Experts of a small language model.
Experts: 64 experts in each of 7 layers, 32 SwiGLU neurons an expert, 6 picks a token, a shared expert of 64 neurons.
Below are experts of layer 5 (counted from 0) of a mixture-of-experts language model. Rows are named router (the router's row for the expert), gate (a neuron's input weights, with its number), up (a neuron's input weights, with its number), down (a neuron's output weights, with its number) and show model dimensions 192-287. Each number is 500 + 25 x the weight over its row's rms, rounded and kept within 0 to 999. Numbers have three digits each.
Before each expert's rows: "raises" lists some tokens whose logits its average output raises strongly, later layers aside. This comes from a sample of Wikipedia text that the model never trained on.

# expert 9
raises: " of", " (", " her"
router:484493465507470506468488497488502508484534496529490501494511484496534526515530468487519515522467504467468528490488503513464504515420456460511514464501542506502525476499503482507519542500491515495534433515481504502499488497494483458508453543438498491468493509471439505512482544435500485511
gate0:512489489527469515504471494496521502459513443522475475504512545502529503496518498485453499508495530495491486471464488510486493514466524496477495509510531487488487505500514497517551504478486484478524491532451467481530481494477473500489487500501484459515491529513519514500525543496492505450
up0:491502490471472488500489464501508530484479525502518487507583474511450500501502487529524507524473520503536520459484502461488523482514476429531487514478472497471509503482563513511494483506505531522481520473490482509516459528482506466469490541488512510458461481474507485511489490503526511493
down0:497489498550446506517503461482523547536502501481531462471517495511514509498500514494487492484475493482494503456558509498478542514498495501524527483486480533498526458526502507520524469485523481505519480465479520476468479541509495513521509499453500503464527491500510469521479487444488475488
gate1:475510517507457494473513514486479510528541510463493471517470501496495484483507502440519497545535548451425545512456498487473521502491472490482514498491506517497514454507528442512505553503455513529520494522494563469518519469525478500553478498457510475466471531509468490538521554484520477498
up1:482541485529498509499460451463495514502472497515505506502499470492510489489488472475503468535558498492468548505501483492511532535460434502518470484494529487481545491496524476536482497452500500561552524455458495519527482482552498454505500510488444503478501543492507486511501528495453496495
down1:528504457503481477449497488467527536512497571503504517473497473500503539495498520521494491500535503526569480480433552481466492437487500503460529489492519508534514530459465487547475491514531494529510437472464501522520450514497528495502455498509515518484512481475512510430452517499461492467
gate2:484494491518493471527466465509512526529508474500457516506548530493435540457522501445490523515480491492501516489506495524499509443504512492552579505489508504452496489527513520507474507518470442507550459518467496542562503501492491486533511516510532485471505503507505524468502504495510479469
up2:511506515520496555510482480521553523496473533506484499493477510491439453506494541494468518496479456496502541474507453494526519493448534436506544537475536505501473518441526538512463514544523477520475511526488488539503472526526483506472406495493470505484501518499483503501515519542480460509
down2:524492494465495544512494502534463472525536489522508521524470499492531518526492520458499515487492537505487550459505465521497507472493507453493505521514503493518499488542550480489469495522490507486515464520507486500526481513514472486541445481471538491519537511479479513456474523514549478541
gate3:497509501570483505468505524510520424529469487530487516490519475542519509506526524476469503531482531530471541518481493481483484518499472492510503491486555508491533529507515505487527536493478504474505441492486540521520499451488502508491495524485496510513498523493484515503521505495554494502
up3:513495526439533518470478493499471537496557480488476513504451542463486545496470481495507522483512477525517467430532483494472483522505509519528516525483472492454519509511505518474447508486477496543507526531512451523509513548513483501489493457545533489508500469486529484488526556503485470490
down3:521482515424491497536468497496505478504486513522500492499470520486492481491455499509505469485522483490491486491506467503506526524486524496515486489476504472483499496498505513478509518509494476520525498498497473527524490529506500487533467486511501512486494508530542491515516531519473502504
gate4:509525513497459473511519498508485524498506500513496439530499530531483498584523485453525490498491482432486498534469469497500523511469464525503455526543469522497519481504477469496488516544487497489485490491508520470512497450491466477528540500480481507459428510510479505555510511492501470526
up4:490483487504525563525469503499498487475446494521565487542511537493509540531473492479491493472508563535501485496487515512489481449496493481483517455489537522465478499478516551478493488471471516499488530492485474523528463449523492474488497490545467510507534516553503473519519476493581540504
down4:524502500493515505485553536535534508506503480469498489477497511531493492509460474495476471489512503467492515536502464509528543509546462518486486507477478505510557482534455458496512534432477528507457521478531520485459527559480514477517494477479486507499479492500480498526525475483512527533
gate5:467483463539502487475515500525433500491518495455536456497494489484511492469529515507491488488491512482466494509462470509486483511505484511527501497501503484521501473530511520483502536538464453550518459538529528484427518469487453509534479485537522527491508526487515490529532518489507490437
up5:497450501507483506479498520480495521507510512498471467466492510477488501495510524487483455507539471507475534517477509511513509492507519484512501543525528501526517491524514481486465530497523483502537495502509472483481491467478450512504476492520548521476466491485473519493545552499501519492
down5:530507533461496489495469488538496487488491471476510504475509515468498506484540491468550423499511527463552466480493471492521496476496460492522520570482516474505537480490457475508489478497472518508510480477440502493482429477497454529509441521508517451498501520520570473486451478496517514530
gate6:542515506548495487515488496492516490494544484531523491528532532486473523498510477489462472498454519480478529455489473508509474472506524475506519487519505515505514505510577524480470521554507533508473478487452543502512534532462464479460485512480485532477485525497461509470534465479516493501
up6:510467516468480517515527492468541487445554544476545508469516482509515449477478508511489519481485523538480483526501491527565449486495494482537479517477470496486519520527477499529487521490464503482450502497484512525508539478511495485567512532506472501533522503486530456493508491483526473476
down6:498524477510498537480437449478490518498502531516541511477489465484461493532505476517452498489499518431508471493507483510508489491481496529504487529534524513501504523484474479501529512478504489506519521505520477538563511532491519435467466510516500499526536501524511477510496467512495517512
gate7:525513473511464500500490505503536486518457504488519467525526480508478508454500488529543503538515550495494538487525515479463520494489481473511480527473523484481510497464533497488501534516463513513464476500547493474494456475469461495540531473495530501501512543514457454519534485485486492485
up7:534494491481497531514544492504516517456440492492479515499560500460509483492472495498507454484513481509511477478542504510521518485509489466502519486528522513448497448513478507481508481471509479500508492466514494510493521534481514491486497506470506505519499487540538465489523443479521544494
down7:454524479503552480528508482531510476526470521534483487499479520472459470489534512483507524518503457505498497450486513456522502515478513515478515503530481493534461502533481456496536478502528506523512468463469530498505495472529486476516507534471480442538539488526492502474546545466484495495
gate8:503477473511499536507467521478478529478504469533500534474493521479524507513480485462537441484504465544466495504447475520505479522510541475520491495498481483476563488535513515505520535533493483519490508432523523498464502512465519463531434548531529473494459536484502512479522520512509432514
up8:497492482490477455507502471453516465522489486495483451530549476493564526488521529508493524494479463499514488508516507464518498524501497493496482495522498514495468496490474478468476491532504506447509531507532475533501528569468500519488515490458485552492493474478481508501440481500506546494
down8:524499454491524527494504503466514509500496541497557471466489526468517516515480513527556488468480496530488501534492503463541487507477520473484486499514522528474496465549526481466497499528555497535489512499499518519503491526506498502504488469488509529546511434487542480491455488521455535487
gate9:455477513484455483493491509501471467485533519481517479476502486497515497514534521493505510496496503497481503422502475456486505532461466528528503487488465501526536472487536476518521512518483482503486499491474502483495493498506545487509486525530531507502495489502470497502519515532536475510
up9:463485483477467470483518495498532448519509498524524485492520493527484502487493491447509496525453476501474544423500504491515530514450477516487524542462462490507492513488509496506506477462531510527523504450494490473457525503493525521506466524478511494509473508508513483499479521561482521494
down9:461461547508509487516534523478502500470486465521493503516509485500530484509488519493523475531506472517471523505488507484514483498464479476520572495491489524502476484509497491476533444505522501493487511516519464467526502497477508480518472518533467535506533543508519523465477471464481486514
gate10:542496485481507532480516477497494535489520521520528478503499491464487493504506483524479470542515483488492460427444504462502494503498499475517488465491528493487497505508521496469495489428483523510530531525483489498472528515463503507518478448517499506446479499478488458512508486518504497530
up10:473475489511535490543487479450503499486495478476480486501550534558490493488504510457505513499459485491516471494522466503505478532490502533434531498529504467494508510486490517471472468532475483506483516451494515479516474539483539520510513544457462449525518497486525517497499501503491495466
down10:464464495469537483510507492490494529477496521496506482504488523488476511540456529491495504508490524514510491492530540489524497513501441536488494511484466514518518476516489426466517489473525520533502493478500516478499487517498512491502515478500507492501487491492511538491493517485504503503
gate11:493502485462480502536494480530499492492494498508501505475548480535475516498525516472501488550531500486498547529485453500479519540503487461503483502534519496534489464454493484489485517465536509483521461498513504542531493470510425530535479495491432474509472460516468510552480501464499530487
up11:469487470503542532500496497529496505479468505509544563475500520533526510460487446493534487521509479499523506537485470495463490493485458470494472441537475482479485470484470452476498505496532491520505457494503488531529508452509452541551492538496465467510504465501483478503462473493524525497
down11:502519503503498484492504486542520529506491450490493486537533510506507498524558492490518539449473494522520500505514502466535461459462495499538462495466500529526486505496498495508478536525521491467481528530528483540464511495507461507499533483497484469508505532452498536497543474480547462487
gate12:469501492508478513504495490461500530437452461483515502482505445495547544484515501538541462528510524474492534481515469484501517496504528511502509527488482475521501487511509508491455487505480519499493495469497514492487487548513516527478486489442497463494485495481461478453524526510485469511
up12:501553497495482496491518482506541537493469474478499511499413498511514482492514490468472529495466499503487445510481499510523525486531494507499499533534486513491486494499465488498484560496512564519511527552520511486456463493485529526518503459541491549503525540488511504490528523490493497510
down12:510547515514571507532499511477511527537457510509550472483482485503491518455478509440512494570488507473500534492518494526524501504462496497502463471499522523462482458546479500488481528457501503481521523484517482517499508474442502520537477519502485447517484502487453508526480514504544500505
gate13:473481469491509580480507505512482469485529474456485523462525447529510503457492493495488470555502502464507523506485455497472504515467482505528492491483496468526528512471520541478517512527472477524499477467502527522484509486550492450524489527497511469491476514500482459507499515520495495488
up13:492478487490465504562483489537517472456525537527468520522478528503469511504516491500480534502535506457570554512507518528478548511515519516527504508483465498490498507500473467515502465516444522465472477543493476483468490501503491527530502487494498501503536485474503532499524491505534480560
down13:507484488486513495451532467459482511495528498514483478530477498494520502580495484501476434523513473461506486495517516478472541501508519515487539469517517479519485499532523534515480503531456523519499489496520460526503501519427492486512497489502545506457422498457551516529504498461521546496
gate14:462513446525527513493538502509519526515517464543509488539515499495487525515509489497488527521505499486485513502494487501509443510477511493552510511538512504496524526473515518523472526524467505544491499519475554459462520484546461499506545497455495479525532531465486487467498486479520507485
up14:534514561509532500534469514515531488494502512502517475459505506509449500519504529513497470501490480493490458526484493461453508514566510481461459478497461511524481475474495491499494475481461452469518495511505455517512501567522535492520457494526463525482472469513465494504478524535499514490
down14:525518510503468553478526489502479505508501528498491475489478484454525488490492543568507464514512532464492500504486497484497502520476525513504522441530528500534513535444476467492497467512496502508456478517476497493514495543490488527496457514508480503506527498491481518464545504538495476529

# expert 12
raises: " However", " These", " This", " Among", " Some", " Despite"
router:505493507505492538556475522488494525506478521526483508487500519472501499510485475512538484487499452456457490544515534529524512498502525475502481540521490491493542489480430471488507511496502521507498487524500502502538510516483493525482563483524492481486501481487491496511525457522518500506
gate0:522564495508517506513501468508504522498509505526510503498493529505461518494479489539490555498528502493487480491568452516539493516472532503503505464515564486443484516492492448528480475500418505540516554504476497487489491537510517473511536516515489493502509485502494510461467469506499500492
up0:498496501505506532482459433486503494474509525507436527496493540542474469500469498522515518489519486526515541534497490503490515492507548497487499514498488506518499505494442536448509495486500485508511538522490501451516515465483489502478517477493529508513551492501527523497601494505490496485
down0:504477503474490482487569503460470485485502472487458492481451499485494500502484465467479466476491492553496493506489497503489541555491497477453468490529478491483568499480513502482509469467480471506456483489490509476502455486480511540463506504497538476522509525480494520490533528453500527488
gate1:482509513520512513468452466511478494478531496518482451486505478504523487492521477497486503493502514484491527484508513526499520498494508496494517511527490451498479475480495455495506498495498524499518508479467552447548506504431480540502526480483524498482472467474521462508541497523524476467
up1:518507483501485499518503496467509486518517497451509466484559502477527475486533547511501521479524501528475513492504462537476530518498487515468477478523481515539455481494456486514517510511479505485475505488542535460526481521507490495530502467476500431480450529504470502495518464496491463513
down1:524496471527497536469509536562509514501552459518513509469484503482482511484470538492521486471503485453488501471502461522514496492502510521496494536487534505555536504522572514487460496518500540536519514506515504480472496552519502484470510466501513515471516460491514473506524488494523518539
gate2:499466526517504499462520540471552497508511540470538504500534483504479524510494489501560548533558531497475504508498462500511476495479470481456458532495516506488536450521542480487466516475493555510511470494540518485532470512515473465503493515517489457469517508523484482519525480500485521500
up2:470550441537515490510462510565465488512494490462474522485516477510498503487503563528460474512514486540516530508523502500503503492532489534523529484467455492538510505532462546529509519516539460493489485481479550480541448474519497502472467482520510503487494514470540501502512512540480485507
down2:490491509499466487487487510443481475494483523482519508508448470516455521519495505485513523504496500484540539526519463502481481502464524497532477508530483507461490516511519475513495493500467511529463502469509491559502482527505458487474534480516485498483481547485510492529514511495550500541
gate3:526478514510497549516490471521513501538512466482483512509512514500482483464476496504493517509470471518494500489502485474491503507538461465500497485521481489517533474525514526496489494519466503509525499508521537519556500553448480475509456464505486489492502492498503475486547440466508472540
up3:487536476510494497483493529495521458536468429471534479493496466459478473468477491475520451499453524491509516508502512450515473470479485507518466521496568493503520516552491519522500471491496473545517511525488502501557500485474481477464509493534490468459531509515499532493549506504469497473
down3:469517476494509478505514467492527488503495481486478468515496550452530491492551493508515461501498530486529520547483482469507488527524518512503501474525529550500501465480534501503503513478464453499486542503508473506441499492499478481458487466475543530454465512543509495554532511496485510456
gate4:493489558485481517488502492495499513502480463470478479497477498461477530446504464473497520493512488477492515518490508498551544453527492523525491475492502470476532473489507478493518516514517541522513477471499552472500499502451494538515457510517484477471504520498465527473464464477519534459
up4:568522468500504500474538494461504512510535497535552504445489545551484493484503522510529482498481531503483523475496496504440478506489510510489514504487533540498477511505540489438510518530507504489493538527521514520514502494490497491521545482506534547511438486468508477551555515509468481501
down4:499535524506501522524464515524530486524530475552540505515508470537513490500507477459517482442484483493473476484495480512489478547485462500481475484483470517555485514515478507518499517523514523503517489519517512543485569484536501504505486460469462509509521499527499483528511493521523524476
gate5:517468504526500513505485509523522480520482492505470528475509507497461498474553483451501491518487460491521495529517484469520497470510516540493507570550523468492477449484462452519493510485495514544505532520468521548487563450475497507506507503509522455490477505512508502534471479472484513484
up5:505534544511495492466466489465499502486483508532498559491518454495522500511485508482481493523487436520545516536527500461499471478517484521487459511533488475473490488457480501548459533488489563553472497490492561542488511459524470507508497455531502487540508528525511521488470473520498519482
down5:510477501519466531501542507512536497509466515489509472452489477497515498477534526530507481545484504480503500487510539523518507522482547528478501504478484521457508492508475510498525502504519511542473532533547491489521491422477537549494505485499469479523520508494470505496500501509527510480
gate6:510456469535499520518487485502450497462504519506490495495493500505469523530474506510521493488545480488486499477524493499538504467539513463502498514520492448507537492489474517484499532454493527499537494448486470493524516491499508483490532479448497530513479528465436491484512500465498522528
up6:513518502503537511513500463499458526478519568493484525501525494524472494536497475523508494453506486496477506495472520489555461479550503451495507450509505461494507497495474494487486481486487536505511492494508486486449506516457513495498514520490531496534475493511452479521563477488465509502
down6:479520514484506482526474508461471509495490517460500492454479473455513479493457551519482478465514542568491508552456491506445522527481516494499522445505528481523462499539534505541511521544505500557495533513510555490509546502481481478491520467464511545485489497517468484499521505503520528538
gate7:532543568504478495506530513486544537507438465502501531469505526489501525461508488500467569489464516475464505484545517476504501476531505450514470499539540471467462485473499490472456504516488534517517461479484474461506508501471529499486485554514517455507491517489496467528542499457536486493
up7:497511446501518535475458491482485495491477483510500509443454472525469476517451484495502512467506445482538505455517494485528523473515458494540546454515509503452476496551490501559506519533499492513513521493505498507484557500502551476514490464521497513501524527490473533498489491497532503463
down7:506505528465467470537525480498509492539520499506494518487541513499504473515500472469479519523523506507499489514502485475531506496536530490464501509493486490495451466517464532494498507524469502509499504499459501466492509529514516466540476507540487525490531542514493515489496542498456494508
gate8:544544447492520523521478502488528494525513484487499483513488534473511525490506481508506496536522501459488501536455499530435491497514508528522508534489463513490514473506505515466526517518503542504518540474515522467545492490456462538547538552469477475498522480507467498525532495499447504463
up8:478519442505491560516505505524517475537556502476521480486532526504510521501466478535483513497531488480517466496502483499494541475511506495504567544501462493506491438516524475484547487516484488497482498441479497491524513505454501483516546538498473487519526480521469514482509474483481480457
down8:484509504502526493495502484482526476531517488505527502500527501522486523488484548517485484511475531490485488483533511485547482482507515509506529506450468499481448505498503483559492478507442506472531536510512498540485504494479520482541564499517474503482508533490513494512470516515553498471
gate9:448521480528499510487529493497486497519529548499458539500501526511504464489462473508541516479526494472481538487488498503525503481521513465524514486526450513460529455536472473517494514526478507494526477490455462508518503479487484518530500453476552544534484487530483554461493523529514464518
up9:508479502531483508441495532485470476524463519507533487474534538529492495509492488507497511440487496511514500513470464527515514493516515472505492477524515489479553452541482481497545468510529481507525473554446494534544550530479511485501459485505519489496446508500487547489453487518464525502
down9:509469494530474477529552531553473475504502503523488518482541512519454522528504481487483520482486516457487532488540540524506507518532482497467453460522481484518519519521547564520487474493522446504461486503528502490492468504513523575500471502467518476501514487479488539509469493494491505482
gate10:543567504541528489519545509484475514490471484535479470496497499478466512523485518526489524524474489432424513463447483510451490506450539498512516510418518479475494519512492477499467483493522490498418536483465506479506530520496519508501532490501485478517513513499488480499487492495488479510
up10:517520487538502496507537508506465533472513483553532505501501471472468505497498490534509511498480464458461526470487492505454498551468550490482483564458507482467507489522527480493482520519528500504481513488524508486512527519495510480491553514504507511492486512498480490510485487485482491506
down10:480485489498511532490458510553482482483498468545540473492528519557492482495498501526527517517521512508463519499471494511479451502469472500472466504532474471488490529511497496489515517495516531507519504546543461503483512503535479517531482521476545499494476422557505525495519522466520498512
gate11:445519449474491513489453521483503506522532489508482459530506513502512529504513488501495509515506489487481464474486494504470456509544515483500454507480518509537493473540451498466525493536499536465519502503516494466510489521489552480516529487500449494480513525487471495505531511519454493481
up11:530426558462528466503493514507468512453507489516509488520442502523534508498530523548431522483471498542480500543497511485463478535532487502470499503488519489512516499440495502512483480492508481479513514489526520531485552513497514468504512523485454518478486501483517469511492513505506551487
down11:490464506449482516485489485514479549518546529504524516496486517477537486549491526519487493482504490492467498524459484486480488513530505506537507505540541502501491470477484531487474539543503496510490492513504487519502504485502507521510539455531515475476497478515556531475550508461502496440
gate12:473527484483528504489525522473517490472456506407493519503480503496533477495496485531480462524515511517442502461515502523505484492479495444499532524531528518505556516489470545485488474503493526506460470509485532471489478493520514473533496533421446485464482520488475451529474484524494537496
up12:478538526544487518514509505511485513475517465488510471488528529489485474540536522513569510485509504510498513484496454448475515504463480520498471490506496541515498508469501472502533467539500490519515477533505511483471523492535500483492492507483529532480481529495514482521513530523521540512
down12:478455519527479486479537479462491486535522483504501478517512456530498465513522498462542515481512465499480512522512472497521507539466490475467446490492458493507498531510496540503545508498481541432496475507538485494482475517478506447494493535491490492516462523497514437498454507496496538516
gate13:514482514497516511520459501560460484481517476501496537497518501490492497477491502536505527496496537446483537499514517506484525533479563489489461550543537504506524476499476473436502530503526482534509495506495473498505506500451521481511530517485537496529453502518458525509511525480498518528
up13:528478441505484490481520497484553435529514503527455498532496489477541434505496511509548481518463479536495479529486511540524484466473495522532558473514477495471546526448519575521500517501496484535479478477509489468494483486496464497539509510466465520488480493526497490496502455519520490506
down13:488484487482476477539512493458482512520501509454511508518525496509526485493512476488464520520553526529497452533521522497482500501502504504497504518486496505480511533542534479494490494512519512521509539525446528555465441519486484463502496479504551491493518476503513493555498533449483491483
gate14:467515503527483505522523542483512484452487527501474519508436530465520524529507488513464523511498558495461479478512516477487501516475534487501483518483516477473509511473516513502527479489476499475539485487503524497507508495416521509495489496542486515530454471509525476503502481495551492469
up14:498544481534497472509473514539462515506483497492510496509512508498452534491521514495488506487531419569512529481548480498504449449530492540499529511477497539546498517485534536518501496497540506542488471506471411521491512488488500470495493522500492527487514542451506509492502505491550517433
down14:477476502471510460529479559491454517491460473530496480514511525486511502511467519461506502528502548518461512515501495519513485474557532493522515493502481499555521496516524522510490463485491534517542481539484541532497504523493508502474460499483446474471520483528494530481446467525489521502

# expert 29
raises: " With", " At", " As", " From", " Among"
router:509476511483547524529478482504486508526520510455512515512491591471488537492559459512517477493511496475483485512500501488507494479571500490503514536483527482482524480509508510508461474546497530497543517489526521511533497485478520488488516469498519487519497518548503520510537502511467505464
gate0:464512508488503563498533517499467528521482497481524528495552527527500495512545421462493486503478495510455492494506480481499513497498512491506441512522565501509492484471507469529491477497466505499513490488534524478517461543507518489503512500534473452481495493549460539511503517508490532531
up0:494510503529552524537532535516495509487488489481525549528526539465493448489528470459504443493525515492461446524493495452480504497523516504502446486496530497501494529514479481534497493552489504491541497473552526509518494484508549493513492527501458477478486502520484482514517491484468503504
down0:519528507521523520496490530545485523477462543512497499488483520450526490435476517478512522506483460537490514501472519479513494491513471482484509505482523496503511487488475488460458476543487457518471506481526471452488464470500501536487526492464535550507504479458509480491509459504554492518
gate1:468508466515518512501474523451466517491465484538492487534503487527533498491537453498523494500486493502488508519546462491482535489460524500493551437488479457483492521468549519525529495515497497499485466532509534492507502516547524541445524487485483513557488505528489480499538515502535511525
up1:519483523510513479508484483539520514493562504492535509527489507469461469472451514459508512524526541529446469473445499547519473496515477539478492552493535510511494505511451542481474488508469510485540545478474489509504493485496494528545496470495535512459496483510496516476471488519483495498
down1:526503498495509483508519524528511504505516502482495460490526524526507495546507553483532494509538504475478486484484475492513510518506514521515495505477519480505481505470464514513485574514485481482536449485465522507520498500519489464508521485503534533492494458525508496528486490492480492519
gate2:493519482469531511453443459453511499476484499496484464525528503494467508516506509547502538497506509470475475536511488485560494527484540498526498515482528467480523522524528462536528495567476508508465544497500533482525506495519535514517527558492515519515461484491469531477513471467490553489
up2:480461501482485472487483513487507502483502544497494514517529531521524522503532502464505517502555469501526453523511501512469483505510504509492483500500490538519517501507515505517487522496515455507480493532512416505534520493468455524522468491521491532515476496553508520516531553499524447517
down2:523538508461492509512489510465503467483530501510498531491476482498519495466510525489480485485540504500500507485536462496528498512487499505477520470443493520517536505516512479496477499508478544498503520458498476480496478477501488511471476492535513523493485499455476501485501501496540449520
gate3:463488466509507490495514536485509509508492486490461490502511525495502523523526479499487512489476517495476518498468477486499447533498522498483536519541544501491511518506504525474547456442523519474436497548502464493483468547481515476529468492528497532503503489495524512546492548487456503479
up3:504510520533495457513493485551492508563490503516516491480455522470512472481495503513498475538509507543489490520495475564474458484482514507526498543469486520512511492479496556527495503509504474518523481467473512537473477502498503500479475478505507456507503513515509497492530483507522502552
down3:518512463501510502505511510485516489468483469511531481535503505443522517509509467487534510539476473534492498502557503504488462508507538490497506465484492471529507533531526523460524526510489480494532510501536480486511501471515489465491482503518483534499528531548519526518488480530458520529
gate4:503551511524510505477494508496487493515500477559464515539496526476484460472504535498505505498482519547503495470507496541479525450526448528513483494535523506531521500468506531517513460487489528497522521497458497484531533534478476499485483507474505495521509474499507524527484536527527510508
up4:481531501518482527474517477473510517441442463556522488495512510496492490456500557482479485494493513508477534503537442540536517483539488495455452468534495493504524497477508493455468470474479511524501516482513525516474435476543500537484542492485506522569501534501528501477534503497527487462
down4:489534484514489519562497451528465523535505502487487507478513524538536490503505510490510527487481503478461499526555496528523513466500499546517442507503496491481528510481507488503463516516501465457520530504534478525532529512502468516485522453534515449501485500480510494505484537491480471536
gate5:455503470498484524496533473517513472504496482567535499511541494532464556470549499478531448516504521473494498473507502523454468549512500495488532492476480485466497460485531519502501514521489507501473503495491489498535509494533488510489564466503469501537541499512489482517517497488537528524
up5:464516484486487499532520494472529468489527451546526517507502493471487491460529505498467482513463531455495501489510487507479467507537465518500541500486485491505495515520515484536473484507473494534465498494535510474490497485476508506527557479470520519530529511488501475495483528524511451497
down5:465510464456536491534530467483524523498523469471526531506521459516473503477500466532478464526537500492488462541483487492515453473487498491529504474493470501500482557509542479499499478487495468508499480464490483515501479510512488544491525464504473506527503515461484494532526489527497509481
gate6:501507498456556523517488541500515458523503514506504483510503499517506507514514501496523514498531541501518492542502493527500511514525499478516427529488463509452512507507497474483549465505482508523481517529541537439488501491505490542510482528513531502501487492526504508516489490516479488492
up6:481465553468479498539546476484510513474552547501507491479456497505464514495507521480545505529489500501486472465541469500501523488523496522526521487506492478446502508487514481505502513518482518454497468492518489518481513535483501528506478468511498495521489480496517542489500494474528528495
down6:470525511495496494508489497511505492509531512485514493467498528492517496490504499501497473529543505467557512551522481442486540496509511520505518491520496526514526455525480462476515517532505504518522536492507486514493492509571522488524480494479503546538528539506531491528452509502473492525
gate7:460496503505471543502499475515513492501518487524486459529518493473449489486514455491511487497520520513504499503464507486546483537518494487500454490502510503505494483474511510478506483501481502523507461496513484501494461475506521480491439485506537544523552535521462513489530498486518480486
up7:523499487509497494530499524520511507514486530508515470520538505488475545495464467502496501496497472472514511465503486489514434530491510505470486426527466471519457535519505521455526518530458524568482468512515468535471489513503514548521461533478490469496484501494523511502452483475487482523
down7:540514485483500487486445509518547460502485535556492495495557523494504547544484526483500501479517497497486513496520497509524457508496489508505524524496490498518483511525517469514477504520488498487470454506559455533540486475511507500478528474467469486508503482531507551525443536488469482502
gate8:543540514483478471464498476540471456519490516522498495518536508485528478514493475495518469477481496531485528487505514510510518510484473515519482547474494526471542469493523544512537505481474524527526525467488515517507481445508483573478488530525538477464514503495516526557505492510479512503
up8:449467519500449526539516471481512510467454489509496501507495498490509487472511540549549526480536486526514499483504489542485475489505538497466494461505482485511504498493490497519526521510506524466485488457520542471525490515478475482468478505456469507531529509525509545510509489538522485530
down8:537504474468500510525530495497490549505549493471493474490471503476488481503483521466517528509480462503450507495460501477527474472469515522550409517528525544489515455489498473512506469536522504523482457535508503491519521457547456435495499470430507469527504482530509501511520496507457516506
gate9:474515481517515495519513502508456496507469494456502515506529473510557566497512461545519501505520549531486524539487507549523514500477511507529502526481432472493598458483562490505474476485504465473508461514492545464510497470503476460489500505475529492497494480505473500469524481501512500504
up9:550477527495496494442462463483514469535506507509467498469498534487490509457518509526503493523481500521513522523494501479492488543491525528465481523520514530487519472533535510470530487490514545507450491484481477468459448503513523505459532476549496502483501495475496507505455510468507498494
down9:475466534541507540522473493469489484494523525502510510534509535506478512529456547465537544544520500530496503458485458557507488476463518546497467538462517482530481486518547539482458455484525503447466525473504520516532470493479508499526445490515502454500462454569511495509511534482544472503
gate10:522475466502519509507503501446504477500548500504501505524496481438516507465518475476491524498481497515479453508466511543494523480510528482526545537524498469470508510464488491502510488490470477535525489534498463522508505488468520543510451481508481492479503485468480501482486520506494506488
up10:520526531447487533493514551551509503526485514526448485477541499539488479521496490516499486492550499509505509530505518495495525471533457529509493453477469502506494463521498463499517466519522507475489471482487510483528494499504458477488540484526538522485525506498571570490462461488522504502
down10:496471499496514479506490486513501518542566527525503541501515512486478535496471537493506509498498541518450506495519489496508505447469501450509489518528475524478476467474487514524500513508501517493478516478525521489508495541492535495542472488482495501513427536473488505457471493497465524515
gate11:513527520531501507468513496513434471518534495518495501518522518457503471491523488497542514469531496502445498533517500507487531559503525485559483485493485473446500509489516546512506506504476509501566497497549517472537498523492469514530515503478515485497507482565495515496513508456507496529
up11:522463484473511489537522532438495494453486512478478487496498524479506495491481575504529492540482547511506495529465568506504503540510525520513485461451522502480476524507513517524550526517532497499482489478492531497520494523496542519513495514515469471473502528521504508495502527513467519493
down11:483495498533519479494502535449450513549514535454485466548454517505519515492525549498527524491486499571464504496502577465549541452523477457485515493492474461478488492532478532542519484509527473526507498478492493504509518526504525516520526502516535506502490467519504505509511445515495561452
gate12:517512483502481474511529465500501515525538480487470531522554501487539493500531475528516499529520528455429509465475530481517478504501516489481470557508499481459490481487500514514481524484485491520490493501503526482540471491494491514500520519550532517480532507487497486511560478483516529502
up12:462457502514485503532495482514473511509525478503492555543546490536487502498532518542527498489528539497458524507518485492507492565522487477479467559490468479486496481502484518487515484480475489475489469518486473486533439535520495509531486446541524509497540513503513499485496487477484504513
down12:550504488522467462462521522553543497522479476521487532460513482494516470515553467533508528521511517502492513476518511515499498482542474507480536556512482513511484547517508526518523528499454502512487505481459494505467489503437459525493527535485492544501499541505513528506444503506509488498
gate13:468510482537501520490474481490496485529487519527491450488539542499462510507526484472458522504517476423482504517519457490506526512518483447514517485509536495538490492481493537479511486569477520479531514568477515497530471480481490509538488483467472469504499506523470468487525516461533520456
up13:456529477515474499471496513522472474483473453517500498453514495472521505483503523498476477456512462499511509487525499505501509528485537491522521487476497506484496531500495492532458484565462436518526485539492503537518429505468519448501496561522491478513537519472517508542521510476496489514
down13:523504515470505488521497517503497446538491497501523496531497503526460516469497468509467480485457496484531476496487485462545468482509473533524508507510526447566491456470531527499517522496493478506525477461449517478520535443542479512499533501525520532537462469517520511500462489488525530498
gate14:551530489514522509413484487524471499520484515527467492524515503531482511462470439537500453528582480471505503492501498513477477495505481541533511530502468508495464512501507483484535518524467476557497503494488496480550491486499472495513539524509512448519497498531505511510506486488472509512
up14:440513490496491524509534460488480473530471513494492492509520565514509488467519497529468495520538531484510470497464482538488530490495519522496496490518444462501514529491523483489554481461463483513508498484500504485513512484493526475481524482525488519510517539515529498515516508545501454530
down14:484436491465494457510513475485505485498510510492502490501540474486519539477487519559517507498488500521484495493532523480518523492559501511515513486519500497492500494523518460506493509484495509550528501485511528493471510444481516492505493490488481511477437475493496485486479499528527463524